Weights of a small mixture-of-experts language model, trained from scratch on English Wikipedia.
Training: a variant of SOAP for the experts, 593M tokens, 8870 steps.
Below are experts of layer 3 (counted from 0) of a mixture-of-experts language model. Rows are named router (the router's row for the expert), gate (a neuron's input weights, with its number), up (a neuron's input weights, with its number) and show model dimensions 0-95. Each number is 500 + 40 x the weight over its row's rms, rounded and kept within 0 to 999. Numbers have three digits each.
Before each expert's rows: "gets" lists some tokens that make up at least twice as much of what it gets as of all text; "mostly gets" lists some tokens that are sent to it at least half of the time. This comes from a sample of Wikipedia text that the model never trained on. Tokens count by the router's weight.

# expert 9
gets: " the", " a", " The", " his", " an", " S"
mostly gets: " the", "The", " his", " their", " its", " her"
router:517561443489477462466402566490522467513488476512519519577498445498489495518548547526512515437400489513494547505532485592447398499509520419511492464458445512561551486507518480448480542499514487529506554506490426493460529517448503533496495502547458487497563483491443513565514471516516549405
gate7:510537463508480473440526534515427525449536456510561467490477460486429578491411526534490516576465529522418501563565495536475503491508468468545455507504499497551447537569545546534500522536529535464530536506402459561443563533496443502478503480519557501471518523504504463532501579430461499508
up7:514502535501476519455459566566538424537550423585453474511496508498480457502577442475529491457490518443545509433530477570496473597539513483460421525527523537464501481507450486453461502508482584518541469518497578431505490499481487465452493500502420512414476513477487482542531504514533510442
gate8:500451438492445528393457543520523459515462458458548519487502454448450507505476527453543507524589541492465431544550529561517497541498500450602475472475544553576537502479457513503545495470510497539517455544505515475449538494476466486530535510508443477418475502500440501451430480470440448515
up8:485501485519513520481554586533539464481553482494479516527505496524533564516488569528509534431525463512483488501527483470541477541451522470447571546514563456461440430523454523432506572568523430452412558477508498549457456530501516490522522491508514578530498572531552542485536468481444438442
gate9:546506455478535476457558499571479510516538487477565472491560452462494518450512494601467543501422481521472436489554483500462493436474523474541489511471518504553551486495532570481519399504580531498568507476471442499533571511521482482480430514507486561454524496495494502607522454448539544470
up9:486539481492522479508537482483502518478479465518487493535415493530533460520495458551430527577469516469406524518502504458496580506541526540499476454516558534506536559596498461415571505425522469548512497495446500510491475525509456555521534440386555498469463538530503545492544492501562440535
gate10:488448503510479535531451521564470503524544488385510554534471486510487496481506471489564488519428465555518508506539443479474464530489514493524487511533481474503518522595486501508517460547528498513529500419481417464546540533407568462451494530581510500506525543478535560527437515589449425541
up10:462487480492554427439550517509481472453526453496539470504482574544503490441443499531512585484463519498467458441479487570509550473482469457532544566427444589496535440494507463563443512461578509528533482520445502467471549492535487473457463443478481511562478510535474511429477414491483519503
gate11:535488431493427476475538457516581465474500500396494528495459467495454436530471509551491529525528489499484459517549486523493524450476527538557578503512515476581547551523534523467505454595532460547497550487438500559544503473525498498461501599536494501405541498561517452473482495555465517526
up11:533517449445446560518481437514463492535467513605479460552443563437482528474428538457479467526451456547533541546507472544427473503506515512453473480540480519476492483587471433505434556498512543516460515484491510445487469526527497448496501579548429493438489515450553502540524551504554500526
gate12:500467479497530502528486468480432491507594489423513534519495462512455459470484492477529538516497504579488552559531505587464425514499456482544527453571479556530522493561446498505530432641600485475513541514495514502561493499492532522519466512512489534461511436540482448467431481471517501532
up12:536555475489516486504479513560479449499513431569483525466558428531487501439504517516514532504481495431469510505524532510459488428462485476537442494423532453484431568499511551465477445468547459580495496587487503540484525589449503514502525431473524451506377554479517502471555480517499526497
gate13:429503538502459507436460551516484471491484486437557492492540471543460546444401476507512455464433540569504514492524489596396465486473464554533537473458513552563541418542533498527531497528519435510562482485500477518433493474445523543477514510556467519456520526521491514528477570518531535521
up13:496387507520506454517469523444526504519581482498580520510549491485463530511487452451505459460412508519472518468506449441524534482534434434526485528539487531521480501434434546446529496446493446524513450482568560516530480488576496484532520528470513550522454532473485433464551428440504519438
gate14:519510514546500476551536513451473456435503528489515443491590498503465485535511500483549467527481527482489585584471474503529446465528434517553467470416465411551580516496545565458520382563482489512525498527499519521465468471571466497441446509499524507463549500527497451518469470500546454523
up14:478491484556523526534460472578493539602433424582464511497481469491509525507473544538483529524449491503517493561445490455511460542527559527482539567558629502537531486493426538463457488520478473510495515447575485509524524529484392516480486499519446491503525521492509560484514486581504487496
gate15:486536498534513521426457529449428513507508525574489457505499365537529511477457513522499571533518559507435512576439529514450446493553502511514530467491417475489487513490532498475487488520495466464497520519529448508456441484454531408480462454472429469414454522521496473540553454461506547491
up15:533461502516476486569507465500619541500491464444501510475542539453467574494497530535520478468463459515551472461534492468427469605485488507442520516506481505519533472575523552431541529488532449443443458461535522515467445457514489536520471519539488540541540497528471570486503414530476464413
gate16:590480435457409487492476497571449468523511487479524534496508490475481456532458527542460547499526518505584517553523477510510539521462501546526487488480492588565600432473465584470493484580510577486498526540511493488576551484532506531503401511557468506501542533524471455499489503493476548495
up16:527512461552598575492479548522512539510529537469481492465503528526514500475451526526515474525403464475536554471452479543516497521438522525462430488470567403441526511441455569479468438533501492461477424492489470446513468479566466496537542514449465582451563552465478521526486485503515527535

# expert 2
gets: " (", " was", " is", " re", " be", " were"
mostly gets: " (", " is", " was", " be", " were", " are"
router:425512485554478515504471497527549446472542546563518470433470474547551485500470460470454586488470520527488434490472562474486515509456496541548530500544546532475524460507528518500497444426490507434532544488517550481464488537562503490471458506567491541595453444550455489478523466555578564424
gate1:503574493549455534465489530490463526502519484412502444536473450479525477482516528482525578512471488452491478523434525479569496523543468510472531490538511530499516620518517510544506470530571529487466510522429473504516591471541452465415481521571518504469517536502468441496459587458537537589
up1:551405475513527520503471471491517559498453407513542528559503544502471449546458537506570469495518527485540524539469518503431519518503514505495494366450466441472533448519434558504526451548472481580477494451510497546471515456476456513514525512504450460554477496475536533503514463586542564533
gate2:532441478536509518565486523491533443572505446552550646467478465532495486447475453505430519513521489475550506532539528486495555533523488521578553473471515512535514543547464528496488466455520484497507489578432496453495501440468546559444452517526490470491494537576450524528549491497419467466
up2:519542551500521600445550546446502487483458497479521453508499572450538507523532535556536527525506531471471505579451531446505527531555485434541532449525463559481516497406553544519548475507439552486510509526521474531496538551483569390542491526552484494488518499519472445518423474494477507559
gate3:487415495465439536548541461503479455578511482518510478500512460431482516469383517558392511491518504473534548571472538536459504511490453518505524443543465515484508488483481391489492497523529454442547486504484570465499487441542560525507478505516489508490429539532490529492473389475514492490
up3:495533465476565518397492527443541499461519506492494414521489542523479516463409486446478480465467488601494503424450512454529545482530473496482532502493530421489498514473553565490497529473486546557543504445510536535486540511478485418504486532536488449436485551469505515514468601519436561535
gate4:412427552539421495473443486399454483498505438495474527460538496524505463448526489502553452513470472535530459479501499485443514476560446498424529548446459550527492480541486500448513451524571499504496503592419502453491470484466466476515470553492489519447551542538490505476530566557467545469
up4:422520495511499487453480552487559471497580478634451558492488502481528490501537489488506568485575516399470489542546447536473489453461448533441467538506518524524467465500504500546438463516515491515468462471546501467428503507519536492515509472446505601529506512509462445562447495447507472559
gate5:405505496479489495470508551576492549502514474571470506481486474491418502458460497430575558507504536453522412570528481513553502526424488484440576494528517565463525546460493525414436502462545430562503485500542460545548487485479520479527523458526524501492531490576521512442504465483473483498
up5:519512556514564524569534524531541470551479510475496528558451535475423596502527512500483484546535529459576513520555448509484501461474530407578516489496521522467527544491484516475462467553503478466503503458454551578474485510553500515445448509525450556549520534510483422403556548475497542487
gate6:466468484507444489490462585488513545522525415473520515477481457533546515498539518522528507526511482434465458549481395498499521568487520407534443472571514476544523481450543522520462474441473565550538457577466476510546502479464531445519512444468496508471410568450515527486498529464453443473
up6:428483571466522466471444470489576514515440475479513446528537466482465437474500521533483532526459499522464495427564458443476451596507485456531554482555455495442432485482468519511475516423566455501457482584510473512467446510531477523515531470472465497507545557536459510420472471512455567509
gate7:532550464421473525428490500500476494418478516540475497490466446554522499511564493492499562500454507490525517519535509523510496455500510533454571464468536479559500479562466567485473429549509438578436513519453486493475530473585541503463523500430516445458435525569537447447572546462457512475
up7:532497479453493557507479516565427491579513497482467496468504384491557524487512444585481494511487564452482450476414572493496534550548476508526540513431548433486534431539499506530527484483551416550478439469517519455507466527508500499516516543458540466455533416467497510529464482484450486504
gate8:467512474430446503497471479487487526445546438548530494485501531498477544521465431463516577543548527493480429505480541558410496511506486506518496459467498459502520570402491479445504356488492467471494458528454443560503455527479461492487478534423517499438553508457454504436507515532505477493
up8:472421556476544510488514538478484537573445520510519501564493573470442406551650477483483445467550535478493502468501498495520499450488475474545483485527456514509492447473527530542520478530472530444512559514477497515532462438498514562511457476514457464487452439452478497494439453491569433468
gate9:497587536462499571490481539509530477542507522497529526498545506446529490520477412541521593506477544508516500509480527525530484507467454508494494529420469530494559436469457615528493467471517491507436499489480527428466518501577508550469473468529553397436532510424476492553522493560443509470
up9:447463537442446537484510495522486499476499517519541533505511497452395507391425540487513546480506557507496439497509535447526515501491548519524513502445545464531489533537564410589570494523520526471457451485458514455554464483524527543479507487391502521478482458526486536446502481512530531588
gate10:452495470470515513459544434505432529551519488479468528538468501519552502504361423522493480456543553461456478529575520547463510469482443463546473518480464497532411473555499522497506539549504512582488483522486476495530483507492513436422500505509498514467536464519511411426463490527432441466
up10:468558490520516548555484485563529460475445362442501568507528514577492525435537537462446476465497470519485523526494475453531493518471502495524565505443547565472508485499453511491449557446488521516428471479484507474547464497497503512513450495414506513390494543557514476464530547560491458503

# expert 6
gets: " 19", "al", "li", " 1", "'", " 0"
mostly gets: "ci", "ical", " 0", "tri", " 25", " 24"
router:494487434498494503469504458454439495604414453512532536454447508475514508534502635540544511510549494556482486492481472532433432538550503461465475528481413508525497512523480558454545577528516496553485458510503474497547451452501490496411522467523485456529492499494459547523418493505498485459
gate11:496457459446523612499509517493450522577502461426534469477529526524420574532483508497518554515458499415472539529470507524453445487531513490530459500454485485465418528514468561513519524509491511499496543503496435532425542533505463456463512517506476407450497592479545480530501550469541577498
up11:550483623495508521518484426550557428452516536510456558547524439453545467547488481525543497467577398494498500444536522485525485519550488441457496547490499479520500481481487485425538485525485561525510566475537460455498500453454494488567489498504533518573511451455517464533482423551529489522
gate12:510479476402503516453484492538434508509419544465446513470539512539517437551478469528484533489500470492468492472496547414533549503541471569541451480516532548521439509511569479472555561503510471498595502472504424474577436497453445540548424513522517510458436496453497529523464442491516520501
up12:450514505510489506579530499510468449527500515486503469496454455451448450400539565501518475466447541582527488460595475481568451471573478504516481519503507563483500494534503454510509526473500527432491460568461549448414514505499477459471505521478434497480460465479508437504573460442422522538
gate13:485541490460576481481551471516448473497513440471499499408479461450477448525491539491565480557503549492523535526472453468468523523447499522541564491516497467492478458480499464511476515474438477520528433552503561533536500462434490551501529477535600602432486585488491575536461486484427468522
up13:461465475462455537512443458531524467445527521541502476567555452532499496486533547460576462444448499441471501553467434478494525546564498508582517542525509519472500459469472534477501485514452482493459492489537492472540456498501456491515465531512547429596525494420598480407484473464566550501
gate14:498512519475435560449536523513480402473450475575421515497514527518454508543504520445519493519523531551521563515427437511450438450494565546470524470508502546446507501588526516515484533540587509515478519493500518410462482482485530464463435546473526498487486484493485504495583467555450502418
up14:458458384532483434497417503552462483493571506558501501506486496565474486569458542494518523459473544470546494525581487512475501561530505523392522474504549456544506521488491503463562483533495483560465470446509465445550444498489485538506482496514471476458505507498480454478442414406453493518
gate15:527457473460552571536420466458472452536469462520523514519512500539517498484502477552574463521466512458431517552540538472527485481544503417537506486453462510542434514573525548494459537548563512550504491448413409518473466482457539530497524559487447467445426489488515481528484423513456524504
up15:571492489521480523510445478503493508539513572489530461461551526529451453521550556479509493509442503609471533578491514498466471472452466530461506445504486490536571483490514463541549507490520551449505535490577503448539526564515540526477472478579466523528544590451517546550531525498518406424
gate16:516541517539541532570562480508472508545439371471494478466563553462527486456519537483502546499471491531495538544505506554548426551530525556545424554488526511485515471474473502475542450468537519453528584459516445482493508454476477520422443550509535463463489540552543509487447485508463486427
up16:513456554515537456530429570524488568539551562527519474509485534443519501539495406487506518559473526504558503434510486592497459507569508523519487512442594458517517452488493550450531516560507511441459505510558567467459525542492486528494521540543518522470452548442425543532469502456448487500
gate17:512490531501544579488504454519521444472508483417500496470511482534486483506426515530535503408461509625465489456478456585529476472541447450507505534479489554525531513516588463509478528469528430501434458469516524510580537511556489440488455528554496455465529478464444543465482478553463500461
up17:576481536510517455415529486500482536577564516524511557483432502456520534486497414484510530517541479501518515498467454428476519527532425514443492497501519427598570457486453559439487445521513524477490459396476461485478420510443523554546493481496514570551515485513482482504475506525525522514
gate18:500471484516536530479550498532450489495533506478518405563469447513516504519531572514469502477414509581432581522521434452538492505483500481469489494471530487493514473456440432507517577484511438519517510538542528522490484422523430417445443486535395471467483486528475477499452507580508495475
up18:447489587499513499504505461456484476533507437494481503488475478458448409494486502531479480512516462430409439423504533497505427498544422428513508572540454491507479502511498547490471475504464443497475449450407521465511465538467480559434496516502476464451481495487614446558501461499502476517
gate19:517503450513472483522560495500440564494535522512456479486470509499551572591449527541519505566496436530488553590485542431439524525512504540567576498546474463512535500612518530492516460518450464515495530535502487458508578501489522460439432472490580497469494497556519494487435535526534478524
up19:500515403557556558434460469531559558517492529501519426506436612496470495471532546547512502583525492494480513492448468513486521468523482466507450421475517534477483559499455481499561500501484499596451498527509495506464489498513582530521466533537446506466495565501434528557496525454494462433
gate20:467537503529457513409473484508565487464547518513555535519549507459490559528587498518573515473482567539454571470531428529476500519448466482453468377586477505545439524496500489560532522471503526541509461467505495507544432537494502480481486480502482507532510523434490519550471560417476532536
up20:584457488450534500534520484439562513487598534554448464477515529477549531424536513462474495526499534518501394571505493531390504501527482546509382516486480490445510522537438488527453495511510543487543528546515483470501550518484482527514539492531494460483550522547497539570530455488451457527

# expert 14
gets: "-", "n", "o", "t", "a", "y"
mostly gets: "ian", "ov", "tt", "ina", "ol", "od"
router:491507562519486536500490532502585497475579558491513551526501466461503475436477573510565539462564491447482540484494429448493481415449468499531560488514581534496486469506527501463568476469490513497395444474457572499513481464514473384541505476475504468450497539481523502467478502442504454530
gate7:477522415478475497465496557515536597430505524492513472510535569537442534532494495536516495506520444505489502487499473505442407438482500468572455448482535486483480456562474551443516481528514460611461446510533496535539484501515505475496507547497480474432539559501533485501509428466617476537
up7:511559527502455480571490517465433460493520448474506506508505517498493447599432471488542468468572604515480488570546507521522504460509479503493513523576515463467468458514560563492474453549523544495547519517500483463487480516549482554512477528460547547440502407509414514528469576455438538501
gate8:511493561504525507502496545513478490490520477449585489479492452450474521483434568474543546471503484555500510453474503467572413492450425487550430510480422597510501468479512555464518430445592560498453489543438545510561524542471450519527521491486493511545427523534539493479479480497475458498
up8:457522528447514493526497499473507459482444520539512512547543641497452512591512469479411550491480497514431499517530526453526497452463476522516561537499511493463504506418548503441468520514551448536503499438463500518520537501478559578481523485469532505482452573468511518487473514516592521405
gate9:546483504435527526489530516592487502540546459448506568431475472532533506493491562536558532517518500513462497479550438535499457516551497477487431505466544521532530505452551534495492495518621482507478441475488517467555473536556483541546488477410529502459479471511509417559418519493508423449
up9:467517533502593532521479471542579551458487525496500542529497420493531534433471514537548518569465506497526464523487497511553515488503451586524484508450444460514470544449535518439530421471465461495474588550522533455473485541488494510481518533553478439524453522465554449428550505530470412528
gate10:480518577503484539490490515485508485413512444474467530492466479498503438476525575494576521511545513515497500421502510454509482518512502538437443618435524444542549434484501489545500476552517542536549524530422524548500498486432578496412518522489472427492479536492450557514514502552494530452
up10:497521480572450476469568558548432500609533581574537551487512469507504530490476497509475437510473515556463481573474477469497602467500530518519489442513535451453494435501445503501468444474543463538461469491529521517466482451480577465542463526494451399507454471458532491488500527480508509495
gate11:427499492456529594446527539555552506466489459531494515464518533503489502405503417500477532475467531508434434485422487552534453468596489547551539492487529506565502434489472531456488531496441475541524496425514520522503534482538536534505546576480546508454512520531483530481484507526416560478
up11:509501535453542508530437483517546465466520520514525442571475434383556521512526531507544507583514457533491473508426497550440494502497529481507462470484487485533443487462578528492496432564536505539542452540518445498556521492474536488581451498504514517450467427539559557570524504484506519441
gate12:504620458481576552495413443494457478517469544589458514477514513504521468455472521500548450460459495523440527590518488395546486479528407501479469490519469535522469473499603548464549506558529447483532543529448527516559500501514492524497507455504522508510497475475477544506454510481527502495
up12:440499532478563510472560498498541462439514515477469451504544443593487516547504550465465493530480487500567485404424509497541533491524469601472491492567509459559507456494468491505440493538500472424491502472556493556508557457506470499472503475570470579506512533453548491551537441500435475530
gate13:517507525536551575482440470502493490496517556526534550484528441513459526513516555529528473532485537485342513506519517559560501548517474561488454476540529529439434489464498527546509484460483506525480487534472498527570547546477515471469489554401437543541499522508500549561431515429499530515
up13:515419516442445446467501484554493505524498445525486417600415503493530554449467519483449506512496477495511516566518445499553530543556490471477540520510486499443385468501622442560493488472531486469499420505451554525443464502527510488463501505497517512494507486448490484489511472487560489461
gate14:494539470564544568543511498504463488444561494469469546517583486462464516523479555464581432535502516489507549540523455565509493474514509558562504499485469509543443467512492527469551536539468475473436494479446395512506471482483459496475522562556586476458560503495512617465504475470466510508
up14:397487589491514505474483513505550562517512483565502547474445515496527543473510488515517502464425472528448466458468495439467528495526511522493396588512586483487487490508512481504513505500479495512490518524468563490493604545488477530514479488484542612469515506486428436542506548427491557545
gate15:530528469466498516483493476457502515437592452525548439517565577530542550512507400467526484545482495389545478462495483513565463457447537522530533450521510560554484434556516554467503503433503480523451562508469516490486518479450480494504490448589472526510462557516528440511473508453529486490
up15:558548519566515497476566537483499483530451489509524433474503487511485489552444610519474539504517508499510546561447513473481481480464568512552442488459493503435596498517448589561517448550516462584473499455513477479439452535499533473518514519455557481455504501496569422507515456479511548485
gate16:538506488516439490488436478578493444430481482500532469499493555537502480498470511504489574424529497490592507568439504520548554536481501511454551457473487494556529490517557516494502520563542509455475631465421517490438468539415482506528490423512459517509529525509500507550514498421488474522
up16:505462444489529444519501535537456527502456485543481578495431517434495504458490506572469505497476485473476534499496527451506506480533406530527542432528525504540488544513500400471533527432512514494499499503503519458382469563410523547488536577470443518482488445482480436497534482470529549424

# expert 11
gets: "s", "es", "y", "th", "ers", "k"
mostly gets: "s", "ers", "ities", "ies", "les", "es"
router:499452467389508522532559504455556492475568487460396520528466495543484516471488500484479489467488446498469524514468510472539492492588529516520456549422437531416467468519510559450559425474516456440527517576523452494533481550520477469513496484504565460457544510457479512506586535469494479509
gate5:507488494445385504445453507525492488477593565519541531430532517526532472476555479509535534549514509509416518527589530497543451530460486521460485489514511485543477472529473501506515485491510488563515497520541511470457567500523452487595509521563534554441564451396496505516468481528469510575
up5:484578519411532541408490491501513553487440464533482529425425515481521467534504429502469463435371456500494455530488499515467494471542457452590473491522542512469505531524535543523444504469463529458538530504483487523495479531515541556429520471544512495507519492569409493476477541518517526501
gate6:474508589485462506490485451452449454455535488445564472528563481460469495544569476463457539541482481493397537527415533463489489549446485447495505491503598491535456455521534458487461505540504455523490484538428572555460465471478426440511469530496508491460474556539561485482508504518485494445
up6:491516498468455582480448551494466503494497513521449424515516468486532521533485546486522551477440522555498482516507444499498477541532469560484554520491476593431494478466465574500408506478497532555545533502483403527506559478476460521561560410536449510530412478463522551511454454516477472507
gate7:555437455432548525488484506514568479509496479521523496459483556524475499492508514536509624552536560460493502475529487538446483487560503536483559492491502436558434469512533514517514465497565561499491482547521477473486502475418421546561557482469505440467473535482530493489580506501483463385
up7:455509531419592479468484443460402521457607532532519465557514526590482424531483527481510491501513530473566520509540580507482542511507551490502524516574508555480492498454491449484483527552508467550519465511531543492544503485456516506468514496436440433479555506558533480548475465462521550499
gate8:511530495517568528496483591471506532497485518539425557427511461482434492487421548492518471594522512478447486482536445495487424499483479472459565529510499503446537460450571526452478456526530493468516500523463513527525462525461454471513492521577539533493478577377434546518501525481482490464
up8:440455434456432549477501542553530471521513533469557527492583508506540504464529458527471490427548464464487469497479485457451515519583450478426460589521419470481584457505485565547512523501523535519525450557509482501516512508411537569554510438521466488561504507513477518499536460497504474523
gate9:576549446514462521460578514468455563506549453498507465530483464478477517447430491544546551536577457518513450499546491478451477544566471518466427483469576508490529504459522542469533465459508477463500541466501508559472468503484535539499408511551467494482576535525469510495512537568403487554
up9:495473553413588516501462474491525488517428551554474548466545507586477576565489516403468562534426435470527511531539555496455534483520497540536506447489498506547443494522517482496489479496477545535500493495542530499505572509467504502568510528465449487437444547452437523510450468499509455449
gate10:498498463403479454457575492544448461453554531585439477517503475410473519500466507502475507528565521420486483531502447467520495549547503469481519552482507471471552436518487500462472444545488509578532486528599446445513475446454507436509474563523512536510505526458449480533550490515453486535
up10:528498496471533502532471476587451517473500382521482513532498483561538539463476538526592563506553506513585590479492480549465473457516547433514511515468579488464436466510533548494489541472520504517524507451493455513448475521530471539440475520550496486531447455522551555486499414435481479499
gate11:492544484496527536475519459492605495467458587562507522454471503462545422488492454519503536466501501435422517501461492482487460453509572552514502500544490582444511444490525482489493439449545520490463486588471480489491548511436429533568495538550454503481489562465541490523545458484481579479
up11:463539492506500467492503557494462485470595535497424512518486455455534548458514512502521521575447534518583529468574506503561502458515472386512551517518535504546487579492479507462479499469491469517537476411489483493508491551495521511503388457511426528516475492544476570541528535454555453535
gate12:522491429464535523467539469515507500566418515528559546509529502497454469522509489494442500530515516538478468538501492493522492504445463579427493504528454518453454478466531523418559459525500434385460484531463537485472513490416413491481526552508512504472569518472616478440465491514494472497
up12:524447544475470486421538517504539544620533450489518500563484538523544539500497437453492522469464510444513480441536485490481520567577526480593490454433527485522406488499521493563473544479566513495518470545532459476493481489507438507515433505483553583515490487556464489536461554490454493486
gate13:513485506486580480464504445540552495588540435530520558547583507534519498511482506448472505524481473528523523488554459523477527459542463457453466564543485542488494515495401535513498445512476475517490462514532498436488542553510456542501391548472434481444465470507476458572570488443461550489
up13:470478465450471472496509514536472504488546487505511482445463492444522577559429463496476502505464482536514512609475494488515573506534503438451483470505483509482471559450447523427474514514497533538469528490433511453559452457477456476412519524470542538437497448583513416563428534447520514482
gate14:417522530502443479486534560505443443545503482484493512515552503456425473536547530489434493455444567617493506550465472516505474561488496541405476472455503498563476520489528505563470440567546485491561507514473518507455461550441439474490453459475536492416550481502505507531534528527507511507
up14:535444573518488499542565553410519528536439527546539499548446539572481514515443490496475513483509511501500484521576470507458490443577502489537465544504513523532508509512561553496574495480474533530444547490441460556566538512525529540473442557477446416553471457533462464539467445509543515527

# expert 15
gets: " ", "|", " in", "==", " \"", "-"
mostly gets: " ", "=", " con", " in", " ma", " di"
router:445520442466485482534448456507600503485572513516517512394487584522504552478480544513444564519556573592517528500518519609479536499526481537546532463543506468493486505508543426442503546498521516462469471521441527471450492488504454507466489477527513568529531444534538504448512461501513535523
gate7:494470454470535536417487403547486500533452550455478491489446461528511548531475490474557475577571512445510587472512521454511476478431450472528550492536409486450526471530472475444484491497474536580433475532503454467477514519463528544534461520469505410531452525498458528511496534451467464519
up7:526451472555494489548489567484532510449530445526448493509465516457519523531547473484454532482530509524491481548447498491490442551481474524566479526437485567407538476470419539491551429540488432489531418460527562567457551500441534451500524476453469492500522489513590459488541493476445559503
gate8:454447551470491528501458544466466558537503493486520529508536527459518536503462476482441493549480496526498536537578447515522514466502376474551516549459489592514560453506434496481485520490483532431468451449445559514465502523538527504495479540531509499504533487404538505447408451473480428448
up8:531636533535512522499432506538497504509538440539495508470468502481557468455508513579499526513553538495455530459457472475513507467511486495539563459451529525478479543414509485505606473463520440532527544423553452579529514522517509490501451486403468496436511496496501516475528454500487439541
gate9:443436486511505518555566529452498597548458483453446565501455458491413501487518425549470462503517469458549516470518469513480485547420493621529540510486551543453522551526491471492462554527524472515527547495498546522518535499528586515489446519440563501488498565533514508476493514491462488545
up9:487458527505513545547551424511500442464489499502529458499507478486515482541541562511536538561527466512476538548515481592455542537490474549530475423435484462486453501434497504564539556519518472558422527479527421472438478491514559562498470581459515497568534502444534512509471597510524514524
gate10:416543551512487508528547516519471508545498546518448509494520572484494513485489531517522592494546485481498501434541443542490410527443531566463514537504483470488522502541542444484412470452501501548515502537455455457503436513563489485482492427555442496432503531512493471554457457479536439603
up10:537414517460500525528502478558458530536390474504524546538505576549497499457539513473452440539495537547542495510530511530516543567522527426498498479564468413453449562483565542526522492576530520486511456511406606519440523493508471525519507500495529492487479462520467456483508463550503485477
gate11:495491540440469496461492501511547564538489525546490436517480527467545471496426497587453525546483461534515492422504483505429456511444453491547437522499481500496517407549466451487572569464568516496496491445566483492410522467483441511479498533453487529496506527500462544471454413493457452542
up11:427554540550550537494456531497461495526537513478512481522492506475537516544626458429484454562470504507547524584423487507454531482561526504480495488551578493496596514457529499523508511471486488530562508517517451452470411508502534457502447472460460554492509473510497468535441519486423460538
gate12:425482485452485557494532549490484550497498513492501476464492535484568450448577573520493460535507515518440423482471486600501460565471474501482490497507493521507513541559447526528534461576466482520521512493471531522567507469532461415482433558511518481484552526407468504387474487475496453524
up12:487464459577498532439503487518507514486552411566571574499485431436493525521516535483480545416465533450489566544477557465527441470464549472456568527409464526522507555577508540506484548494473499504498486511465492485489546478506477505483499535480517514488448436568563520554481557505455521462
gate13:410560455454523547569529456531530496512559471466559542483468499558460430465491399513502487542448496526560430546544468534479478513487515579534458443522475521496476523476491445547488473525527431501462565486508573471577497481474517485448498544503506560465487566510461440481480480452498487493
up13:567537511500505503477493466481487512509494560444512552519561490471514541538508465548462507448536446515504494573595505550461525543565393574563463482501518535564540478505510494504475491461546478488446445513473484470515470513471495477539521438517496479525445530480385555535510605513521492553
gate14:480485500521513443567503465521468515403468474574481493556468485453438527541457454524474453507553540494479555483516470505492477516418470513517548506503483493482532537515476484529527567514520468542439536479536544519473512478517534499473447470450525542450593529589454480454499630543508570513
up14:472557480529491516457501492485543483519466508510507456497546547462534486452444559427531506539452505524483540483460514498513493517641604487492546556567501513551490502454500546519525460463491540517518512494517488440501536539510435477498500550557452437522492469437611462548538443515438495492
gate15:542547469483518515485456496479450505511597493512516449564504438498522507494525488505427560549505450502537502548505503543516456444437553517501461548470516494495518473531456540550479455501461483500493537553481474495539504482488597469501479503477531525394486502515545468493451608502393427575
up15:434475549498447496573543476515486470421435520449481459450483503512471505526459551527492521550483566472502503440452461498499491478535470514443539406535546545497417406530512520482495495505517469498569531390487472515496454488556463551463536487496524561497485521525579523494472434487530475451
gate16:491518523447485517497542516550509475465510395499559446526518517553484594608531555529512490471562521519505451482496446461532492566472498482593484541521518519504529448404521548513471512435452469492500501454514448516535475515480446494484517552521545542526474551525584537529548488466456546477
up16:433469503461559438483474471519506469475519575499550462536552527507476525388477522513543558493447455520507479586576447565479508523423536495454539526520510495507486519451565514469527548524488514491469521497569529555495495474500586509496443448531471505447516506456555475448502595454509516480